{"experts_per_token": 8, "activation": "squared_relu", "init_std_router": 0.0382}
Below are experts of layer 5 (counted from 0) of a mixture-of-experts language model. Rows are named router (the router's row for the expert), up (a neuron's input weights, with its number) and show model dimensions 64-127. Each number is 500 + 40 x the weight over its row's rms, rounded and kept within 0 to 999. Numbers have three digits each.
After each expert's rows: a language model's description of what the expert responds to; "gets" lists some tokens that make up at least twice as much of what it gets as of all text. This comes from a sample of Wikipedia text that the model never trained on. Tokens count by the router's weight.

# expert 47
router:495489519478427538560511467472493499484430519476450509463599562457497530442552492509538543546486542453576491498494536498514484541513424521531477438505427485497515456522474605438518471528475480
up0:499571488424489438499456590483490448534543517521482524564465501498466415468467414455508512510452532512445493527490499472458451537511498486448497462525433536494553469529578467475490518476483491
up1:493488510475519526478522554568519412453493534499545466475539494507493470544458446415521480451463485485521513564432469476500466503555543483479523520503509486449451583475497494554605454490476480
up2:525412573507514559543569469505518509548561479557458420534552530495510545492498484463420506428479495479482572541529541531522470441492538510471472480567517525478503444491487621550552511550503452
up3:454517495478553499445487471487462431469477478511556512415481531509465565504489563534531425452490496567510495468517517433484589516501492507483465515492486456511418507495543542441498428430598463
up4:543471487478536542463558504501381470467504480523501468512503465525469555476409448519521500506512479463480543513471442468512448540534499507458434478482552504459503515463509536571430509530544483
up5:540496516536458478466530495505462431476538465510487615463478468461495544524481524544551457478501443444526506550453483497540513550566498458483528481497506565524459448594434523476553474557516470
up6:459463504532508532566511582498508514534506478492478456534487544504504551525484492522415441525456446489535509470474511568488540514483511447533503530474488460512493500549500482446558539559479514
up7:579495526501538541532489455505482542506555526479540530498559475498469426461456507537517458522542495588556445560544490443401505514506499483539527497493568539507563452453514482475513526514509467
up8:485541457507503516500511490469419547490496464539490490427432479518467483487552454504470526506449512429471462548516523489479470447491548470496578574459569486532412480503522566498458518493591525
up9:548580511480470442502478513540505511524550532471544491512518497558401386406518449472545501447557521458511536466453567549587433519541565531447452521515485463546494523475516482513459478454533505
up10:511501384554478516441475462558418510516556500495528506520446565430464556495494529470488520450536473455419533548561432473511554505481473448462584544493469470513525443518428490434492494485517486
up11:534499482497564496528422545517573473536494492533485505505551500480500513486478548501577545592525516489443534491553546494431506465517513491545391457507502540514538517549493515520479444575420480
up12:460484437470559502551466571443500476531579452525568470460425440546510491528497508515479401411500471526530568513461559433516515450508502508480502468514532524539557498468557460527520519582541474
up13:410424437486560494501531527481473520503577527575518489543426475563469515562457496520529572560534481485518541530497493528465560486504526515546522532474521499514515512432563517550419521482569450
up14:453422505499475453430498587458509519573511484507513409489472506567545491471451467535553483497532533575542493464505531521505506520482499542515452565513513508550478488560459540495448490497475558
up15:479484479415468511524525474460501452536576509481448438490474540460583464450451496475484507514492535423424506416500500499576519551476503482521530508536476513558584507556462508435378496467486527
up16:491536427470518484450518508403515518485431431521495510464587537461414551543474515536484476562544516487511514468568571509495525541503400519438493527461577467505466486511517469465503516464508461
up17:450516450511491421499555542487420492486584502521547519549450545476521503518502440525471515515537446509500525482494501492497533463458465500469527555554501491471493479530522557510467527466453518
up18:545482462481516480564456513505543510467563401531464504544487531532514574454496472539513535497534583488509592481462485509537511504405482492546541501501499440560492493458457498475491495496512531
up19:502545567490447535522566431498450488494508449471542491511470456508510490500505478517507461443443552433470527485538484467508541537463541466455524502434456483488505544483488401581497443465523456
up20:492591444492545488533502520460484493525462425531415513466543439515513479538463491482517507507569501570502521529589525584504484471537494472539521456477433509550506513490463423493450486488466407
up21:494507435398529570478368492465444479542505497543539509529443531460482454477469454511479494498444521491434456525523546508557492487521506467505433510549499454508469397513470511513566513539523519
up22:460469527473494483444467495507573546466436571431456569486514489563508549466525517440529491605500446503468501536459477573521529468503514510493485556445506491468560481527440475443490461434440496
up23:526446510479441401427461557515561437529493488545435396498448489501585488486544516453552499429489544489534491430552507543517559539452462498531486509504523506415429486481511505526472538562535488
up24:516569522437492506485512513454527543484488416470484464490473492416523555485471435466457520532485550509504495465508477532486562560453435498584510451509504611536459483524538533544490515578543460
up25:468492559513523588538610468467477484491466482485538474505516465543567523528480443516529480534524469481498546486499509506493484482453482443447450457587502482620535548456442478544468454514488445
up26:531471479467429466502531496496496510545508527480493477468572567454497425506484479470517527481454546501466475457472456459469450478492516582509537514518602487562555419447519561450474447528462565
up27:567507537521483468473482525525520493470543546469505483539547549490531444520549429554497551563514511501474491434551531474517519501501489481536583584456498524494487534488590479505540585519584516
up28:535451522501503556558504420560499495455436478431593504493501459508532550511498561507499513522499488530533521449484522479523446432478503498502452516542442463465503496559433469511524510506531578
up29:468547472547483524501477485445501460538448475519516530459448528498421513484526484541477565441462424561526489454506447489470458484492456483464510415471550501538540449517537489485500562533510534
up30:529491459536530537514481481534518508424501422503444495579459488491490491482456611490457494442456518601499514526511615480536534491503520524453478511455475519458486523519443463465467489562489492
up31:518599519477541494496517485408526514520498493512535505524469479523529480524483498505469473524527509470560544563580437553534469452492461532561440505511467600575477538504562458506516465486507531
Description: Articles and determiners. Determiners such as a, the, an and number words like one, two, each, any, often after prepositions, as in twice a year.
gets: " a", " the", " an", " one", " A", " The"

# expert 35
router:395543465456490585531472462486458498453477566511485537467478521461509496420564473505513540538475525478583439496507498534608528506524504471563475485490456464435543502436426514450496497513475570
up0:520504453573495481472469492490460509573525510485496504454487497458506397460463485505540561476489488521476447478459502369474554505519520488533484485526485543474531589555470452462508469482514547
up1:471484500485501480506521508546509511526466485531467549494535515532533506480404434402537450443469504472559498547573482488564493468562476495529469558457451508532540570476499553574510558456483523
up2:464529544466502484489556462450473493463513525562406547522436496489558602519557524494517510520504476553463507482498471498484479519503508506500480487494527469432501548516476450475467538568535500
up3:532487563401487508458516529553479485441473440533521496544501498469451573522500516537542541487475463533582506484577599506464499460470447498473564511477502529546517514507493503468425513429490494
up4:522575526524489580459460500461493509517421532463450445456438522536521568502492456439451520559547498459482503450577500514468530536561561420522450494456477508520525486529440512456478527463517499
up5:573428519491519444493460552555469487528554507575430442543552513471453533486480540512523526508547454465492509485444534508572530542491476502539465592484541445476512463517448523455530471544401527
up6:493504480555556492509472498464483503442406467479483457533520494474486442492512500547457570499494485488471429488538455521567508480540532417560530540449530530496499535547403505497527527538546503
up7:487540502445483488553493515495548511441547527455496532510467501493526500519447518555412391508483525522477475479403487545420482544523383460515549563527564527502521501467476523466416477486464494
up8:521438456590551499529514443537516498497510485551453520432457472510506496486564523547516514544499606500511547480545442553435529458555504510480462560415468494545465488537515477486508431550517533
up9:567542574476528548500527533458556552489530561548543518506493493552477482467474500493561503500494471504533396460468498538434439498524603475476468479483502494487440460551544539516499442457543437
up10:453475502510535551463534439502534427431513483508508556480487478433524481407441410430453488447469514584491549549476495483557433510495522541483473509464487466550471455514510518469493548433470481
up11:484517480455521454599493495508550507436486562534506561499453475416552425511538525487426491517426499532537502467547520490519558556481457475462541489443531402514499554515473527483517522511520545
up12:520496473441525514497435479418490543508518527496509580471521452487539466497535542433519468446531526482446471506550563459483508466433545506464460403525549529513459512492527507457540490452481460
up13:568462515519494570435584532489483510464572499448586461469489463492483498485540511505430526527453561491543529507497542545466432582472430446470466431493428501554480569439501471542501542521498473
up14:511504545533465495501516518515561508497479522507503528445546490522549510506458458442451483579512496483517471524451416602435481480426451461497421555456617486527494520498490502483526504506509509
up15:509466496477516584480468427477477528459528418509528518439447518506491446521516452525503501487490503497491549518557535479560483472443521503475457490482500457461471466527552413485524552600540474
up16:464467450449431462564441518470475484464537472511493548501457465489497500493484468559524529564524458546507501507460513483516514516534488530515554530483482479525518522494461532628502495515455473
up17:465438542510472535514508434549488498447464559554508526528485514517521472430514421488517467437527518428489557525469580581536502449474574495448519447469526500534466446535488459487410536513538481
up18:461498459426484462522451578481536581491455458517440440485517370476507469534451546507492479510521430500583470479481477530489429498508507515478493468474536486442471456533524537519599514559563525
up19:490537536549588544513487423524401547438473487490459524515469551457476434549483484428485500550526476521555443514493541527517492493497459462491534515543526423563486532460446517439535545522473517
up20:541512490488551500575469500537575524508498459462521479540487446423469531451525426490528449534436453458466453401526505440470451483544514490473484479602584498444449489543494400493514514544485547
up21:515499473498470468487525485508464549493474424478507496545453528485435484466538512510515538515529502511504494422437454462405488425488460474498546483536479510438567404505480557516491484434548521
up22:477454428479551433488503480441501634505482493520472492436521487480472513500461445502485542476465540473572478431523474445531467529488512547471571481517588490491508485539488509545583444482419562
up23:538476496537520486583477458487391495488553549570479522480490441578520537462497473540547456496493466499492453585474479500432524537554525464506496495516558516540553524532489556466506510491465455
up24:464494553491532496504512459530403562512502454486496474516496425637370535539444524504417496499495525484523570553563499456553554542496492537436473510556484460478534484472474480507480458523447552
up25:499456495543440506479456519496548536514478490548518531480482475427521484491461495557539514430502498549437470522440523482538440502639603536489550541488490500403469494542525493493451443467489471
up26:450498531543443478489467461462459436410503505562490551460524486535420570495550533484480500513500501529445573481545549531510504520460474522457521609515519475470541482479411548587461530550497497
up27:560482597510501489534489450441516495494404562471531540525543435438519501415429535489430526549569400504504481429499504499575536516495521518516510493541484502468501548518532505480482520534468475
up28:461478509465475472461544518458476624486517517497501534406489475453430517502528428544496558443407506501498502475507508435472483428485527515506488515470531548432537485555518510457525504471486534
up29:515515480454566555526504509427561497491540515482530595645533537518558484501532528530530485520414563511530569497505515478457465456491562480485477451510561519488561560533481466512512463491523508
up30:467462457480478549550495492521510425516575530466543447512537453525422454524517473580441492535509548515548510531556513504528503521441468524539552503493548546581559523462485489452518609557539553
up31:513529492541542458516530545445478583523455565527556472498522521455477583537550491494577504531485552456518524417501523480483593451505529450542481483521482439439515442542494524508551506408480534
Description: Article and section titles. Nouns closing article titles and section headers, mostly election, results, Championships and team, plus heading markers like === and closing parentheses.
gets: ")", " election", " =", "==", "===", " results"

# expert 33
router:503492536529473557571517443503482461439495588449530519549517522455485517453497445557527567507445502437606466486539542575536556485531483509527524460548436532511521500446477625478521487523497624
up0:551468492444509535506480543497469466519573550463530482444491482488495545447454486540500506452475480465483526476503509506549528565460527441533531540531499462489480502449528483512562478495515500
up1:545442463534547544438462530545478490391527511482478523506484515537474469417565507507418477595476485457494411452522530477493500509500466490463487490417446490529433499531494491468496551478459542
up2:477465471522489477519528517486522451467456551467511446537503475431540444480497499457497535519503501546599457530536512507464513468445536552456521516505479550558580528466491496438526524602461490
up3:474460472543575417504514489492474543557458513507548555490510523488521536577450564511503472505532500471504499432528530516583596568515447558504491523518491451495477537531530519450465435483488552
up4:539549457520483482526488541447516506467525545423569462473567486436461521509430437530473528419562539562462542509463527563497463513569452540483528514498547470475494454613506503508516450506459485
up5:519520463537471478510475532488453520472404499509509551469542485572509550511511516454428512522571488493463490495486433464471514434465492542458471546542465467537484466479413545499442461563510504
up6:473487476495482437480520599463495542492493543608493487523577500508551571546489488511453424470523488576407503520508531478511500505497473465540515441510469511496509570478463546466572506505530496
up7:515402587497539553569462564531562514577480517569443542532495519535498522450526505527550484514510547455529448537544474399484539549416519532501507469448525565546489520443479453430551497453553506
up8:555557536493479552485505467553517513480488591456473405474451473476476457492497517507507500504463465505550524503576499503534553469553431571542537514481474460501570477527500486480465565509518536
up9:475458501535509507409500449537521472546493511424504503567512446484583488505513533496536579487443485535571535524473512551513537460572583561536512461535475461428569478478408491549481507503565517
up10:484534532473517446542511456565539477483484485473546465524485474542521515495505565506566522566515536530464529482496547526516451556500490471453492509566431445517453546497550500494531589481547426
up11:489472446520520564486527508477478502494460563467547521495513529517463535545463482477572556478475473437536583547505536539489555468427524485470490488557520558452484481520537523527548476507543560
up12:509554491472532516576496470501472569460520502494455476501480548539615501526447505453483466442503502554549511410560484477520484452553491507470481443536453495479478488485499442483477501553498448
up13:492514534494602500526458520514517467372504505460523463508469521487461429501553522514532462544484563428482540473495528481515525472462493479544482568538511503450419462481463523531491516510507548
up14:497457524533483467510469449462556551456535546490463501509582528480522511501443477555487495474527469500437449506499507481527563527523542464549541469493485514539558489484454558519471457427442501
up15:523545456452478480482467516433552507489530479462494508533489479476528511528458558428440486484417489504529472441518456488519413505541423488456464482502582557495550517483448506463440608516527484
up16:451448440437521448440512471452473487541495483540509548522559464545518517446467553517467471490471532487394519435506439500508501462473536596536550457479472500475483501509473487414515489442455483
up17:485582552522503475484493518399469482507495583507487490451509525517474489541531535473542428563513443423450493507404483494527492485488484494514581546551458565489510512462423451541552491474483463
up18:526498471540548442495550514542545520437525520533490565471543544424488438441497446515466520508502372512539462546544477483524427506575495422434545520455483514570517535445527569488486501538542490
up19:481514512471547470515547552552432450513426461539481512584563500476523476500553475524540473522487496543517414494553541489530536506475552500485588532554537516472499552486495493496456442514482484
up20:485509516507453506518445454515482506507601517449543556503509481575499554472459463450510471509508528522540477496493542513421555446522513483447453517512532495526616493494477519482495498510473548
up21:499454475548509491525550442437497457516438459540530451536462479487497489512466461455492455466443475499535484486557495455507533473565498518493464443549427585516516464472506539502504482436556524
up22:497527480508500482423483465446548510487513484456495602503500468406458504493430478578448517503459448553548491558515524437537453479405491419467511527450512496567471419467524498517562473468540517
up23:508469444538487475527427506443492496501488556552447417478457644460460470464462493488470508532548450473470497457505458550418500461474464528562515496536471559547518503469548514529481505542494474
up24:524392487478503531575516490493536503518518516512480500495471520434482452510425504463498457459514535503493525505538575555427506540511502525522566475457493471582508469584503544489558492534533513
up25:503511563501530545492507518543466481540542508569479476436487453428489545477526469602501485446513554492450465479493527513507503449476509453529530511561534463463479474540526535577568454475517467
up26:501514515448433434462530464415391503501495402534539470450470552453426475450492514512508534514493498463513531488540488554503566513564472468545508546495532525560483603570461514501458551553522509
up27:458464532432526548556474498541516462523431453521464535515551490453577519478415562503474613475596484499465541473499500491490477481517513521410527473455523529483498459557436485518509480538527478
up28:585477569450473561486520448565535464431487477469492521529507514487547606504493477440450553489507532536468480568504546565515463498473504621441492524495520561448497503427486536551481484527532549
up29:520503558479535518486475481442481532482562519471560506618509510510461507473602470543531498464420484539484487510490465497523486532441510485512494510442507486461486505544445480514516507511485535
up30:519499520543524417461515448465542442487496435509505514496486474496539497559543480517470464505598453513514472501493442494598483576492569541496484501500514534538556468468491509468476480508537507
up31:535499490536552468533505506461468487546487484474542450563499490479560567485563463490572432438523457532580509542490526491528476534539494521591478496527550574452504465426583490545538473455505498
Description: Mid-word Latinate stems. Middle pieces of longer common words such as ativ, iv, che and ac, plus such, oper and civil, as in neg-ativ-es, Saskat-che-wan.
gets: "iv", " such", "enc", " part", "iet", "ic"

# expert 24
router:485547444398498547553472482476523482480501526530476560493477551485515515476561457539492556551501524446513453482584499564604536484504458518599465433521474487450504503468464545471508482559482501
up0:503413434543518448513513499544479424493529354526478489524550504580520465451521522542515498570529507464528539513470607569444529504472425529548484493512509478483447504495486479492556531411453475
up1:560550462497476485470526492516487569441533495504540503543524538481484551435474564470424489486550535479508501474505443501543543484499486508444456516494480487548554542488456566561465572463583505
up2:517474488533414475441489459475487498475555401536461465484502494476511515512437540538471546585505535495472481378520471539504523540511528484554531486499518501547507503451491490546520472485569528
up3:466550473505527603459476510451512567493490510463466488485453561563457495475458479510587510475520455543508528403513537553509551452463530543527446552540511545489583547478495546516521583463429474
up4:548443512438539451480504528472542406506511491498369485513493467469523574480469485525478490550479483472494530491511528449501439498499501536524509529536531487448457445518516521496479546563522493
up5:515526432432505470469525483532458565501515558468541512470559448457466451555460506527551472522449471522494488536533489494438564579454597523435507518533535502492470602521573494541505544503487488
up6:563505507527562517527484525458440542457502542537477462501526474453500534521394438485517479471538503536549481494513470464476527450587520488489462440484563493496452489509467438583535535530459476
up7:500529448564553497572455503536459461483462501558520492457473518506525534577511421428491495486540516565490514530540612567487457591517503504494512496537501514546531477521425543480457517537442540
up8:524497514499450465503496578398469558491514470504522491580496511542546472496494484460520491493468541485579555423478578527562479540429436492480481525517483584487437524451479477459524502461538501
up9:539485497458540404465413502533501519484481468496560518484564416442516547486488594451429474512425553385474527459505509417561441518527466459501460448531483527453489487478542476510490464520493569
up10:505486518583477475491506548519423513504520516463533526501506536511524514501530576383523567531552538457527471459559470509504493554468467451531512509474471513495518493547452556497543482468511479
up11:521478506431460515538489497518491490519566473540501501560504470553544490490437431459488544541498544569452520526461513572460480501502501501495362448522532542487466535467494484526536492556620497
up12:466544460515505565469507438532519497595457504492518504476557529538479517497538473434519520543460488476474443453479508424413432550451498479513522536494478488508531509547399507458503556483525501
up13:433502524547536518519496510493486533460567492501572507536552482542526492501494455446513472521502418505396521464490545531468537505548540468470501577458508442547499467502474503503516480412429503
up14:464522517455455587500518523439515491480474509553530550475467477423492498588464492511452517522529471519589544556494469579568505513496546449551554535513428446516439504559516518486492456561510494
up15:518534582585529470536531489529535531430511518456526517449504471470528512486515466487493451487540451565512516551476548510503456503522525459543539443513459464518466521572429505499577562493484479
up16:519564482472530511504427502487428443497559531606468475479420481517458456542539545453467497500484491504428467564541551465503533550494463434483485490536508487417505500443505550535465514534613464
up17:511445540517531472591456488441479512503500526482471448520476444519468542507557437449517434465475468494504513486521523457569462488541490485505463523501572550469554505576526511465491558534548557
up18:501529455520476509455489483446500558537528512594511492600469551555496455479501430552582521477538493530507503425559452557491543470564539505566480519468494530466535487486461474502534558544534494
up19:461490498453560510539504451452518516445515401560508461449514458509433527469438518450513496492509545478588526595487492437398485511463527554520457482486506502547491445547499498531559527510486440
up20:507493457527537440510517408571492441519433482568434539484530478556473421461503480502478487488479522428485531484514466477504551433516539421456498505561511492511426533497506521502462551511506562
up21:484422522555571388534541545561525476442449501411473505523530503460509588504510514575512532532537433481497493522436486453475421445476497526543502482497525438518460464477438493477478488420444446
up22:417510511450503577449496475565513552503484513548463568571467519536448432466550527504522516558450438540539500488446494523486470485468555481450500419496474503459524479484484524452506498580499518
up23:514475489546509522549507541504568501458543516513513453489505550424540475469522512565501494543490564463427494540543501449499506534504544497507474588560496475498518617575481484431542476474469516
up24:518574487528450487525523436522511563501519574481477493534528572485515565525482483473473424497612437510546567447533481629474522523458518485446476480451514461534474500537541460466501499486453497
up25:507478551456476458553502534516480541444535524531517547580528420506504450554506459457558479467530457512512555466485481513475480505525455485459485495508523458529427482473500467497567501469468563
up26:533580537434581474542476456477500494518464427535539406519473455479476477462438500476481506500499557554472438535549426541611515541468459456530491503497502496492510520520507507405475453518513464
up27:501506514545539523445499480569484492455580497487534594485478513494548526518422450535543559532554509530470478496478545510475476540510474545502582469457554469470542441444466590483490536481456471
up28:513526455483482489533510504519570529513519592492548459475481565449488521528523509487465488505449455486519462558543467528561526518577514510498592547497453451444490544579553549520500483592495510
up29:517422532493512559448532459491469437528500546488465483475519515542527531479426516510593606455495465472405581526485486484535501496524477475483563530513455510491472517481571531540432499510513461
up30:501435474468508526525398549532438454486503553496433468501466547496532460505492517460459472458474517460461518500458515518454483530494506544434488558552492609546583548463430449455455535468510527
up31:477491489469540511480503526522434457442581478593506551486501515550511510495546435464463413522495477551503512539525496536493552546497483515525498504475443542493517526425570572463507491476509480
Description: Closing parentheses. Closing brackets, especially after years in citations and birth dates, such as (2007). and (1913)., plus ), ); and }.
gets: ")", "),", ").", "2)", "4)", ");"

# expert 61
router:471565467443501580496568524441523425508517545475415485494535510472501471470535426562498526508532540494538397524522510495500549543579461545537505478535473453439535458473482498518551478507461494
up0:519516483542471416507512493477514464453469466540519580470497477436549504502451503522486448498557483552556442490461536462547482482553495475586538494577508535467482481458457541506494540442511448
up1:519540467516480467495459553444493604473530433547455451468474492493465484435480471589551530476470558495554477527543525432450559497499481500488437508465496473470417469433483405482518514517466514
up2:504496420469509509515570545573498524504550496488493466438529482486512535468546533567475483549501510476469505513544519456522501568494490463522498537550569507467585471454470451535529448426505504
up3:481566470478442425486524520461537492435486539497509497539513534489508459484523501481506611553504522495553469496452459471482470476487430540526428522516502566563438503484504458512514497497562462
up4:519503517564457428512460486510436512514493506460447495526476505494471434553411496445514457462514464488488618471511525506568468500455533597495556534516503522493567538542484545534485570501536496
up5:507511499499465513433480525513483472560428504467457520488517461523542491466475467592538450515516551489511518495489484514489529515486516480526463479491524474555465392481481464498468577433528516
up6:469538520554550523519496541501519478449484484507443470477547429495489499487452502533439515562502549457479538488499421560470529501535428523521495512556533512507450505465388493552470472540433471
up7:462470466494551462488479549473482435516543478430419536496531492474496484508490517457473443512494550487508576521484521462526485481507455450414434574542461542376490534538514554459566546436431497
up8:524468459515450495556456450500475502490558554571513527513462556450555422451542383534547496502503526478488448505537461454469445478443561492451482523546489460534498518436529466517479499453498529
up9:431503468482532506503536482490571491493465438547521554469488595449515565491505495499474524531484509523451482436507456477396517455445506521494497534463508507536555480521520505477454460598493471
up10:513492484485467451495513492510525440501589552521517473529554469516470480452506458501514449510551511453448483528479523469468472528533539486584445454580615383525527506623476537519540490516512478
up11:437476513510511501473465503426464567496504501514494480473578475521500490525494471460419551536521518509483535526443496488586502474575489486505539489556472493506444426524556459549617464479471562
up12:516534529513492443443526491517522431418540482506478523502504407444510523496535520529411546457523545461489542536483479525453494512514477479431510437467500534456562540484510436477506429570495517
up13:451451423559546546575500532516554500564490513436489482529552459428531486475459464524505465521490441568550517503529495546495474473449553419437479428528473530525512471547526522520523495513452572
up14:456437464529518460426523549545486457493527499453421485490482529502515444492539511532526475509499418453478467470455528499444501481472472442489483498559568493500523588492560508419481476562505506
up15:499524528480468449541519504533459605535514445550471478511531489488494546508477543491559521578579513510565508530563511488465553555505551495546541486546512467428482477502483502501510482507515459
up16:565516474487531553496548537565538536509544517448547573508583515495491450489415489462502557479466562477443508455468483489474450486546555479520559549468548493428518440470447551451432491502568500
up17:481451489473518504517564455457551587543491501456503547484529496552563435490431460499526438440476513485492510577523534544497516550552496528445513502446489533463523489478466447481564550457513483
up18:522527503522499454468491529418518494474403514528548511514580522534463517496510465483435500383559499494476446483493528522443490468504449529453502507493570488520539476442457505511499380465499529
up19:542516521462520507552458508466493506567482526474501481544519486547493540496440541458553506439449497502455485459437492546507591496492475481466543507604438522519550535522495511445561564486456454
up20:491506493493414452489517477478488452468502489523439439497475524466584498490502478483536542452513463500471486559584456506518547483479450464455518520474471424516527485504489555567486540466475433
up21:485469486522439546465536557490525448517540489554562454542550475543454415529529546557551562597456510488462407546423510558452469466540492478528525505510559457464482440544463504513500485500493503
up22:515515541539500499513519548478538459484497483448499452449503502483519531489555526512479525468524539550524483488494458508552481530458520587498482506462433506503436531479513534540542422506501544
up23:500470602519508511508525478486456420567498577481557508494428559502517509500471426509498534496508484496541462472557484517465545525525547446561537568514456518480472462510486501507590562537483582
up24:491480453501560493514494403476498408506547476481454419510506488531553543529506525540464532473495499438564487534502453599483460508443493538479543482448500478467472498413495474539470445493509533
up25:485510470534535560467525493518446504506538512489453543535471537427452457518512506510463519469458505543550478486503508531492551415503519502494479474422482485529557522590449489478556539496437474
up26:515559522520523543514466533506489534541471493549573549497488456503441452585483449521479455442445459487469463579534516538562547483509511517515511550451465509474453438503504502489442515534514503
up27:473447569512508534468513565463493494432522452454566549484510508568474489525453506559472436520438528429520462528482538530459489528505523441498507587533499455543466593464501488436491492436480543
up28:581517512533467629544492477460489510491599505554462530482494472461517483536442431524526502430478456503481490511484497512490487509489521487524485451456525482509558492547561515472482450553512504
up29:445444479443539445441531527406506534473555471523433491512468546466475558475503500475526479459485485540511453495512539461476476498478428480534514507489552520538466548535539535474482454545504552
up30:471493536509493513425485523429565502471571505510469564469468558458436563461512467528496502479501530541584509524582494482436460415525495532492511544481522508469526497493502529526514482506500548
up31:510413541449487532481532458503577509527544589526538519506507482487475528534491411478488520474479479536518421500536421475495481530513553510494436489475513493466512446453487510492515522581462529
Description: Romance name particles. Particles and early pieces of French, Spanish, Portuguese and Arabic-style names, such as de la, Le, du, Al-, and pieces like Le-je-une.
gets: " Le", " de", "l", "a", " L", "j"

# expert 12
router:423484544463549550497481399434493497460509550491486522511578525489453551477480508530574547529444544457531429517599492564540486548536513487489453463535492504521542445446502544503507458532553575
up0:472536479506454408520594459445560493521564558547495541514509501556541504468514511452581544488533469524472438518543552537465486497538545489507510568471529427519482504537502464518492489453494524
up1:423554476510525499585480514539497459504499546499540527539521406486484471474500583483521521525500522575497451495534517592593560514504413523490491529597571538525541532489559447495503499473484528
up2:515435497511486414530530561568499527471531524479500511479511511554477450473479441524538463518458498533497553605601511461471514471532430464459537514498525535491527460475522470462496549447479488
up3:540498487527507569467503530553527484463493505478589437549556498483462550400425472504446519547498478497529509521526443508477500518505451513540421551544476530544449440535456488541492490501478492
up4:425548512487501461487485525445540595542482468447473461490520526512532552456529536490524537495472511533568542441524553534518491482430457441490484494463493529593537453454543555470479501486501476
up5:535541556507490582461483517544537506500461494478438494527551445483488501472462462547498479439448490477443517538515486417483492492496535476557497576530459526507514435450422474572507461462535505
up6:533555514538504538484533505503427489500498441525489485496606503484463443536469488508505537538547498529589493492459550495472540466482528478383496470537544534530473485490471549484567542490409459
up7:459501523559534498451500465520484498427564531482500535444490485554575516552514527487499493477442474489562435519483565489495485543498459473539493546471454521459559444467589431456511389487512465
up8:484467532464498469501470474475515555473519519435559506449565562436515574539503562469462441501453507519553466518544515456552499411534520451526507498520534493467489455540411491483524535465480514
up9:507485602469446448495485467475507533537485497493494497580553500534491472516406547482492554417569537452506569534523502526465420601490481522499496477511499492455540486482476529472504459495498519
up10:408514502519504548540424510550498438436533477509520553505494486529495518501454451462511543498519485496456498434496488473473473532518571535473499458623497496483504504492489581532463523440481501
up11:538591490525518501478520569480458600474517554506453522529522543502538512518478463461489486564461465490505487477481440466531463493540543541548571497584552544500547460449556485448510563497496513
up12:538545507475565482507488521531518519544487470480473496512536489418535502497521486577497549474547502519482435492580491498537449569526499497468494444490550529573519501423449529540474504471497507
up13:479521466441490544481466545477512557477542542488523465470452469493537546518473501445504479499485460543618518540507527526549513452514456515533518515524559434559467458491474418547508472538522525
up14:461505509485496457512515513535489456489488431459522490554462478569516513505486555511514580493537461472467477540535535464472542479510530466414473492547493518508486552415447541510462406536555468
up15:535535484591485497497563548468520519515481445510557480533485521514515481405475583538544409450499461522489526499554451510448563464491504471535478522527470500459544434504510541533545433509542460
up16:431535455450517435454518497447522498458527489462521436451456498520535566530435535487520454471496592413523526477538522520471570494512427519458488561504497494497503536562534485416456481486477512
up17:468519516497597534505519487432452479546513534562450511492475441462536548505463587472491538425508535396519539514500475562484515532542514521488485483494479518563501508546521532520481488505487576
up18:465485582524508584523454553451578536525574508439523546536486521535489453507566445548528442465539506435441468417486488463541462559492527382441530479479493492491449538525499505502555516508531577
up19:518471463445490481524486473495525541454454537514581507527443538541522559477455525527523450376470514543428446479470515482434504480490526490492496453580455546500492547448537565461550508550556502
up20:503441474504499525525500510527502517484459442529517461504450534499498552476419437525548452525487527475565407494515462514490471545516452499470490524467488501495493467546511417481436469490565547
up21:521465485502495545561480554561410479486495515578477505489447472509481481477494462489429538471509469521483468429446490566511473546515545472457538508504473448484661557486471524489513485465544441
up22:544437397523516461437553478466515482493536483505532551486474457474463546495554545529552459473511425523517483478523495511536519518499500500451457472500488467561468494458516454434609513496460518
up23:496555453539586507507495548545599486505462556569509423599469502543451515560455507405513497538469449479528450521536550485478503501525469476481421414467471533432509499482485462501507555465555483
up24:511509510517494424492498553490542471494513446494536514557534466491487539484508538497550505585410458366504490474530489506483450463459486580496415497475582437605512441486504418503517523544511500
up25:485509511508539475505458559442357461511607485475456521455487452478536464506483472520470462511515506502498489442524539538524546476509519459517521548548540463442531498587527437522520454541494492
up26:530457489439490538465515526533483463498526483471515549490520528473515506511500460545472498513521560563513418551584466512538423512460516464465492481502540556538565508597424506429450474479479450
up27:454508480456441486477514480439548483429504563536487506534516539386475479469509482532584509572504482551463513488472451521539494497513490512415588495473508550480482554601502450513457513535451484
up28:532457494514489552455498537422491466499499521445472563514553443472522436475510491482487576522475468539484496522465472449589459453500510487450494516495445503450501547541475564520534471474501544
up29:437534494469519555454436478447539502420454521484498488450480547532513491490432531486483493540484483468483482507469410445533526515510462509464506467541443479509452451515469437551497529494471523
up30:536473480452540498442492482508491495562511552542517446510422509461556506466527458491551549578408510476562488516548455515532509493452521478527470538503494464487459529432496495467518527480511522
up31:461473549529480554438496494452436518470566529488542566472531474552475444465518508582530521515470549484437493512563504566490539533503497469518527498520508476500486479507446387477470526485465449
Description: Mid-word Greek-style fragments. Word-internal pieces of technical or foreign words, such as et in parameters and cemeteries, ograph, hemat, y in prototype.
gets: "et", "at", "ot", "y", "it", "ion"